From a checkpoint of a small mixture-of-experts model trained on Wikipedia: a variant of SOAP for the experts.
Below are experts of layer 2 (counted from 0) of a mixture-of-experts language model. Rows are named router (the router's row for the expert), gate (a neuron's input weights, with its number), up (a neuron's input weights, with its number), down (a neuron's output weights, with its number) and show model dimensions 576-639. Each number is 128 + 32 x the weight over its row's rms, rounded and kept within 0 to 255. Numbers have three digits each.
After each expert's rows: "gets" lists some tokens that make up at least twice as much of what it gets as of all text. This comes from a sample of Wikipedia text that the model never trained on. Tokens count by the router's weight.

# expert 3
router:098140116146175105169131135081128137100075164188129171108202114137138122113114163133157113113087140122098160123158132115076139165069130089130148175210181161141105114185153173142123088129136131
gate0:087113106156136096110081151113117125146115164106130177186111093118126134083159176065163150238099170188116130132135089135163077091108131150126144075113150139138093111108097100145117083154081128
up0:103138105161149117113182056091091080090144125112147150115168105101146131085130156165121177107126190130105126089133105113147173113138116103069094096099150063049142162068133075134128127070166112
down0:095139115179175123127149152119172106079106065142127057082152135189126182130154160095155128086111132155102150064099134097101167088178097148106106149076124153113152126146123114089136111144144106
gate1:156124104134129126131064134095133126134099124137087136104126088153145097074134102128099163111069166131107133112133174165140121131118151091059115130125131158124113138112170156154110147172131212
up1:146121106164132174066118132110069115097116178129140130149103082105177126119062157144140187132131127073140117155136124077114147103090102145137110084084083099124154033139166126092196151127107120
down1:127078127110139129115127152124158134162115094128146107149074158131120106129102130184108145099114125140144155095095144106122211120127101125158118105082135089161104159134091172158115134112187117
gate2:156118168125132194107154158102190075171129130189091117142092177088200123148123099110121151120103150141164166145118170127129100101127143136091104099108180174072137060177145177177140094144172127
up2:170184103111109138155064191106120095116156130096174109188070192121196089144135115057118118102145134155137161124144142081111176055170109112153120101115096193188077154160127161172100114145200137
down2:085105077118140205145136077138082043085080169154112139138135084170075153107117108100171189195143213062129129107117127120104175113098130138080135123107111097172146164153124089191177168121154122
gate3:102150148106154154132112165113088126098096119179112117203108157136134127210089157176164100125063114153162122124128064126153168120180095129067159148077113090097136161092102115102125172072125080
up3:121007155110109063105127136082139150124108120174125115163126095136100108151141094124145219206109131094102110116059103138171091141089122046145169116189122101146107129113102136107095128120108113
down3:111159145142147147153128126129138109104117066123129146158157175105158151143185111086142112161132129121091142125172158139199077162083175119112178140159098076097187101133184084162047114219092129
gate4:138164173146135166133088044119109193089140109115119122146139113135077142170107153182152126100159071104150185173109094173063117148147103077110144114088131169133146155122129150116107144113141137
up4:138143119169100077138053094082080172091167106072095136140151158151118139128119180140130122157085106119129098136112100134100166102175141089161178140111142095087074106101144113141135148121134193
down4:100126107175101103120158178139143144100140124151119108090100138114105101162108120078173139156106099126169167118148142069112099119116130128065105137137138091166115095186088091098122186070120088
gate5:126149109128076081149137087118109171165107154164145111118149193111110176166120134109147077115113136107123176143109131169063144107129091079164106132136159094172164110135146140122153126114199147
up5:108110139167059097134134197194198094204142187200073093129128210095165137111155128147108182129113191090125154151142153163088102146105166091135161069099131103116096118148065102144115174103183127
down5:101136136151039088118077088144124068118131140085092095111081128084101105089077152154181154145129091112076096180076149176118128149134109155091114080143167078102177134133055153155135077086164085
gets: " ", ",", " of", " and", " (", " to"

# expert 4
router:062096138109146132130168122136125112122128149143161154140150076129130127112080147113191111142138142108116085077155162129131153126105130103097169118154100147165159173121155165104201200147130160
gate0:109088134157173115148152183131115174142130149149101105084171168183133086128184168129066164082085131109102087155142114126122149122105075150124143145092148131120165092066135076133189164162138143
up0:138042190186139128138167127143167106135119099104101135140106172125174157150161122144100127101105116174152100156161147164160139125127082167116088100112163149133113145052134131055127193181083137
down0:069158119135068163131105111095067173135170052130112114145117169149126142098172115117079115125139120088147177136083080161090065081147141183136162152144085137200094161127137156133140139128140110
gate1:083167119035138131155109114142139111127127075150114086186120106066153142203133147144094082140096137147125148162176135186186118154158115128129120150103085126145089131070089121104170100135198108
up1:126181081125094144201119145073116122120174063191161158175116171141159142140099114106103100099210102089031109120115160206163174147152117104116152140156141131093127164142157120121066084109107061
down1:152133173174134185125067067075158164136181121138147128154180044158189021182127142139148087154114045168095115124110103137085143134117116136141124168162134175077116055106107119092060145119147143
gate2:104098127110179131129126126121127076077135079091116120154090108090183141106135092138116159130120143134130070099116200084097116161084121111141185106086179098175083116091232131093129115075126154
up2:154131141136129147158166093102163139112093130087122090133150163141121101165091118142138111162076155150187122162165122168117157163181083197117153083119131112042120170148198166123166152102168170
down2:139082102100187097151109095166122150169193096118118058073077127129125092070200133143153159079150096139125122137147104057179121159116097140095206154152141164081148151112157110139098136146102103
gate3:127097111130123098095119091160160136121114136161078151059109098155116188172128095123080095092142115171111101139166154103121130205100109132091164091154130126083133141196041154123087131091106136
up3:061135133095177093131108099127146135108163159219070111073194116138133108159133126200192061102064138175145093087125144177181158142160083103064140099132143172109108124110086070142129161133132118
down3:111053115113119142136128126196139102141120195144158095142145036155136161156143127083128113090148170151116092100113134173134089122151126061109133083170112147164152170167118139103155090122106176
gate4:084160152135113116131096080128134200062133132159138068185105119202121145133206151133112122073139112132147187164126116190111133129126170121163125098136072128152168108064137105145107131064137139
up4:112099142119152087148073120164117125095092083138138167103159073121119123126133158196193104148102139145137090129152139157109151146142149185062071128094084121189043178111196162174153095162122115
down4:064146148071118115132160137135113142155153147131097134172139178187153132095123161149102114141161140128142142154177118139160152110120121113142128058143109107197108106122157094128111096164170133
gate5:133147173129123103147117113190060161158154147125134073150107117093121077107080159119130111148126116122158095094189188123101121147192128123164115113107097158124111154135105142109191099159151121
up5:149153116130146162149069102135127197156125146109050120116133193164122094151147122120138143144111127169138183123076161080127146136195106145122127113163101124126142134112122114162148131168126109
down5:155102069118090102120146201139132139188120113099149114133193210112080174175093104110142170124095051128105102139092197116161156134121120111133187150096180102095132107074164157130133214174100129
gets: "20", "19", "0", ".", "1", "2"

# expert 5
router:187083155139165107132119133102137162093118092089116142125099112093108123145144144118134118119137119154095143080098127127155158116060175094100097146144126144106176115140170092102156110130085094
gate0:079129088153169149159125130081199187105156184090093074164124140128100126116114110125152136124135187182109127192101111186131119092157182174151157091068159144149146162138067087115147123095148097
up0:114101184117141145139146170158106134119105132147160197117209097143123153077110090161058125088126083148090160145139110112069129165148140161103072096086112156124103135160119145161148113117146119
down0:126115073135136127121081097176151189161107127149115142125167119157104121125132169144066154166127163140150121103096128129160109134087123146109118113077159148191163107145165102108140146150140116
gate1:112086134149151112106121108128145152124108123090059162103187127143150074084069148126154060152079102116161119076154147150194184100170125183167145143133150115135050137107103124169142068101135115
up1:150144132106159102111158111143155106127163134141120188127143115095172096157087139109120100144088131158133092133120050125151106122144122081139147140115129178121109144097133179136152188152148144
down1:120129130122131121142069144101090148104122121100106135129085121134135179074166137117073132161083108108110144088179177158106091113113141154121150107164126147128145082127103124124139136102136085
gate2:112141138087172106108124170152086127151134123164168166161155122134140120107156119130150116101121078034065159130116129171140135108122167093077116140158214148148128114144092108104119148089077121
up2:149129144185119145076130162151078197161116129146155172154140152115130107129151178154141131118136107123099107144113099119129122106165109134108119188082156171099159145118112168100112066133123143
down2:118157140126147152095122170115152162042061143157120141135084097127096122116114114134082099125103104186149120135087175161158168109107090111126108153157140119154132138121164155117207092126120153
gate3:118055202133129107156143121124196076102155080095106137168116160147158165111120102156184141163159190146160099105113202111116158152145178127104163117086085126094138145101124121160127122158129114
up3:146140182113127068136168111136156091165112115117152085139175146129169122110154091149146148117122104147126108181120125105093160127171146125129151125097124173097151106148091164125129155112156100
down3:165114093177145136123073092186075104111104114083137161146131136129119089118118142178126078123131085152100130113092095101106146112099206147159157147123109077148108117112145130124107182148152142
gate4:172102115126143089155099153176193109085117105103174078181082136122108135104134129085116106156147152152056114144123104131170145141096135115121181090155089121098102101105152114206066102092151099
up4:152120134103130185119119099118077142137105148116156075101145135139072098107129093126152066100170125117114086121182144156170148168188115185145151153161065179129112123168129168087110092134180130
down4:145122115124117088103116157133124166129055144040108071157193120152135138143114133124074107147111105114162184137136099128156113128117138091160160108121098158104097136123155163117116150138108182
gate5:110094112113124122143105074128078134111146089126157175169101170119124122138170091079171143108110156112137105104186171117183112095161130108105120078102100165098133114117141161067120127121152190
up5:087175152130108085141121150100106125122108131110121126126094128095184129150124107205126065116065127147134135152120131118135159118150126091136102098173140092112114150137081171096164120168074080
down5:125140123123116141134173141084143080189104125132094151180142141119030158120141140127154165066090171111099132146111146154151096130100063081158149179115138122124097156115169159173195170107123087
gets: " |", "|", ":", "=", ";", "}"

# expert 2
router:072109140164116130123117148087124121082066080127143142135153142106136109159101142180162094160158072131124145167126121116110120118066108163115083143151188093190075093136157077092142145122097124
gate0:163157164098099108133103135148045085121038112167111108105104087093118064094140152097118189067155130141064079141144175154084101155100108115169122108106141067120174146141131109128128080121104084
up0:098084115147175124128121197112145159144081000111147120118089132159104097190184149132077119132115127109081141191138190164128109171091081113121148117152178086150114152094047129153133132159062116
down0:084182105167108162120128161115084086164175130132135125052158194112165115135148138141144123168103145096088114109105121086119143106158118174197123126085079122213106115086104149083160112123121067
gate1:144123100070069107130069107102176121078147153121162104124084057194046162134149134125197171135107127114162189116129110179142134111137227093115083159147121171121153127162105116105138071067160119
up1:127143144122084163098163186076124140075126101134077124065115119149106112096085141185131138097135131193153117188157157181098145155120171158084087081169147088176156128162100098192120152135174126
down1:143142154047158072113132073158162105102126181164122154165128171131194169136129110158204127094116147132101111180197119155067089156134163142133092077140111204140147126152104146102094080083164128
gate2:154114112137122127074056133083156128167135147123064176117135167115108136154148137137107149131121168111131139073116140147148144183180148159106132125154139156074129088109114098170167113157189110
up2:145112147156097106150141092122178123115121123148082151107166130133116113083143174110170142112143161163073126189098075203087130118122127134092157098141066095085137133199085114058140086133056153
down2:100162128101173079098148132116134163106098145124134112116129124084170106133095104164125187102138154121123135100116132134170160147127116150141182143132152125140136095155148153142159102127185168
gate3:171151170124146125140153133133093150057147077112182066155140189056091166099120125094107175080236148059123122137135110142118130081159134128146068067135119126148141151158116128112152112116153089
up3:170166103114118180089156131131104132110188170156162091144117201135085106144164133050104133109108101094123196142061133120132128081168155091098145114073166076132098120178106144180153112088197158
down3:140146158153182150197141137149162074164108098094166149101159112118114182151162147112125158139162122099120151099106148077131082112137133082115109108180122134113148147117091146162117128106158122
gate4:178111162093198174087094104160143132178124097180113125139153086145157103121128120160095135172132108147178119138136147126119115120120192117133132199145141193149162164139145136111129070090159135
up4:137131091204106062105152166084134172135107117140164125091127148163120097144156101148112080188135130131108137111168046114138205109125079133131105147168136106099141106080112167132142173175103069
down4:153115131211113077093152142086149099158162105181106174059142091157190098152196140107131099113097160136168152108136111142126160111091144122094140085091101181174141056127113122077068176103108141
gate5:115126168165032146114191111128141118127047195176123175158121150150166161077149174064160104137089114132146133147133106095113124094185132144123117133171054133195166131139147157188079119144180135
up5:129152110160138172111177166142088154154112143150113192083151144160119129164069120117137071168093109071135188097105254177151207150158050158144123078053123059144209076207110087167084049062187123
down5:117103205140171147141177099147110134145089125159133112103170159159122112100140101161121181101120116119168073080174159103111118129079112114146125124151169095109228204111168148163132161098096171
gets: "-", "\n", " |\n", ".\n\n", "\n\n", ")\n"

# expert 0
router:113165091147195174148153135133156095148197073154115149095129108165151102111088128151164136172151134058109106123043111185128155138124136143161145061134173103129108128088120070125124096097152069
gate0:104104114130151101093141193166130147072042142093128105050143123081172134145167107140150176129070109143133078106117116060160118158124109155099117127137148087104143076122127128105167179103177129
up0:163164148116108124126110135148126150139148101161130115098154166133139186158175124105147161117132165142104128123113167146168118139125166155113084128111094125117086171115139115047092103100186152
down0:113119148121077123090091097121114128092151078137096214154115137105144139130162137142072128113184124214111152088068117102150209165154153133121153098048122089129050103154129115121137145126115121
gate1:097173118163150236093145142159120081107159119152098174220142111080153134111118173174084069136159170105131201090140149156080124100121144133157140160140115131148120102140143131059097087184157163
up1:101183061063154084156111089143185120139084175146189117128130117139125132134111102179147103141135198169145182159142130112152138122181101076186164121156123162098182079109069138082124128124111177
down1:121105184115132101080091144185116092125163098170092119137095099182203136091096134109197127065146147092155083051130116159144144126087076123137127119149133105073101117188185132083096100103130134
gate2:168092111060156137100141140093094040194154132130150107152121088123123127073209144124122228150121147134135152154176169199159161079137096109147161063151135102167120097100142155086170151085064138
up2:132124089141201164173116154166136094185091179110079095168105124128074196093169122145135129059190175139130137148066174086123144157138124131122167129123162161145115152126132186113127174079130162
down2:131041147110134146140160101144136115156157135186132043141104083164112174186113117143068182135186134124155115147071137155148125116147164110096172096179173137131176132095126110078181144105106094
gate3:158133158091065127070129116127133169119122140135128136128106168074131179157164132098100144084104139120065119167161203136093137166138132117155088118133127136155095101165083177143164158107118115
up3:076110176160118164155077181185177175169121116149128172140115133136156093147082133116128099153105089187111124111123162108129134074099149157147164105118110107132131134179163117135120075125121109
down3:160137214133097115130067154162170167146191120135091106149125141142115113145149072136094173095153065121109156206111137157076184148129139092110119169121164130102068121178091153142123150134121127
gate4:093134150188138157118166185173151171174108151094076113133119112114147049095152171163197125090141143178089134098107144151116153160147127114184127098090161206148163132142179098133148108112130144
up4:161096163161153147078140144148082122159164163161126121155116122098138160136030144084091115103185150073119158156137142126126141161062162150125142147136157108163163193109129134168062152134142141
down4:148129171144186147145118106050137093094110161160095089182078144177161089162143126145108106072113145102139073156058134163147129156123177165137120100108182154137166111145135134149153116140064082
gate5:139098142141172093156187182138165114118129135099134125123086139154139073126117144122177139139098128114160101085139164133134119105040125135101129145116128105091161147155151096176156091083156085
up5:158094099102148092085167086165182159136143081161113124089129122118184154104122129131183189144121102160094102168125114159027185177110091141108145153098125135167186109086081190138094194179085126
down5:112147100166148123119143158149187162071132092146156116109170190107093161164110162126067099073173055142088122059100136110140146115131092177128122151176128096111121134109120060193077073130142148
gets: " the", " a", " was", " is", "==", " that"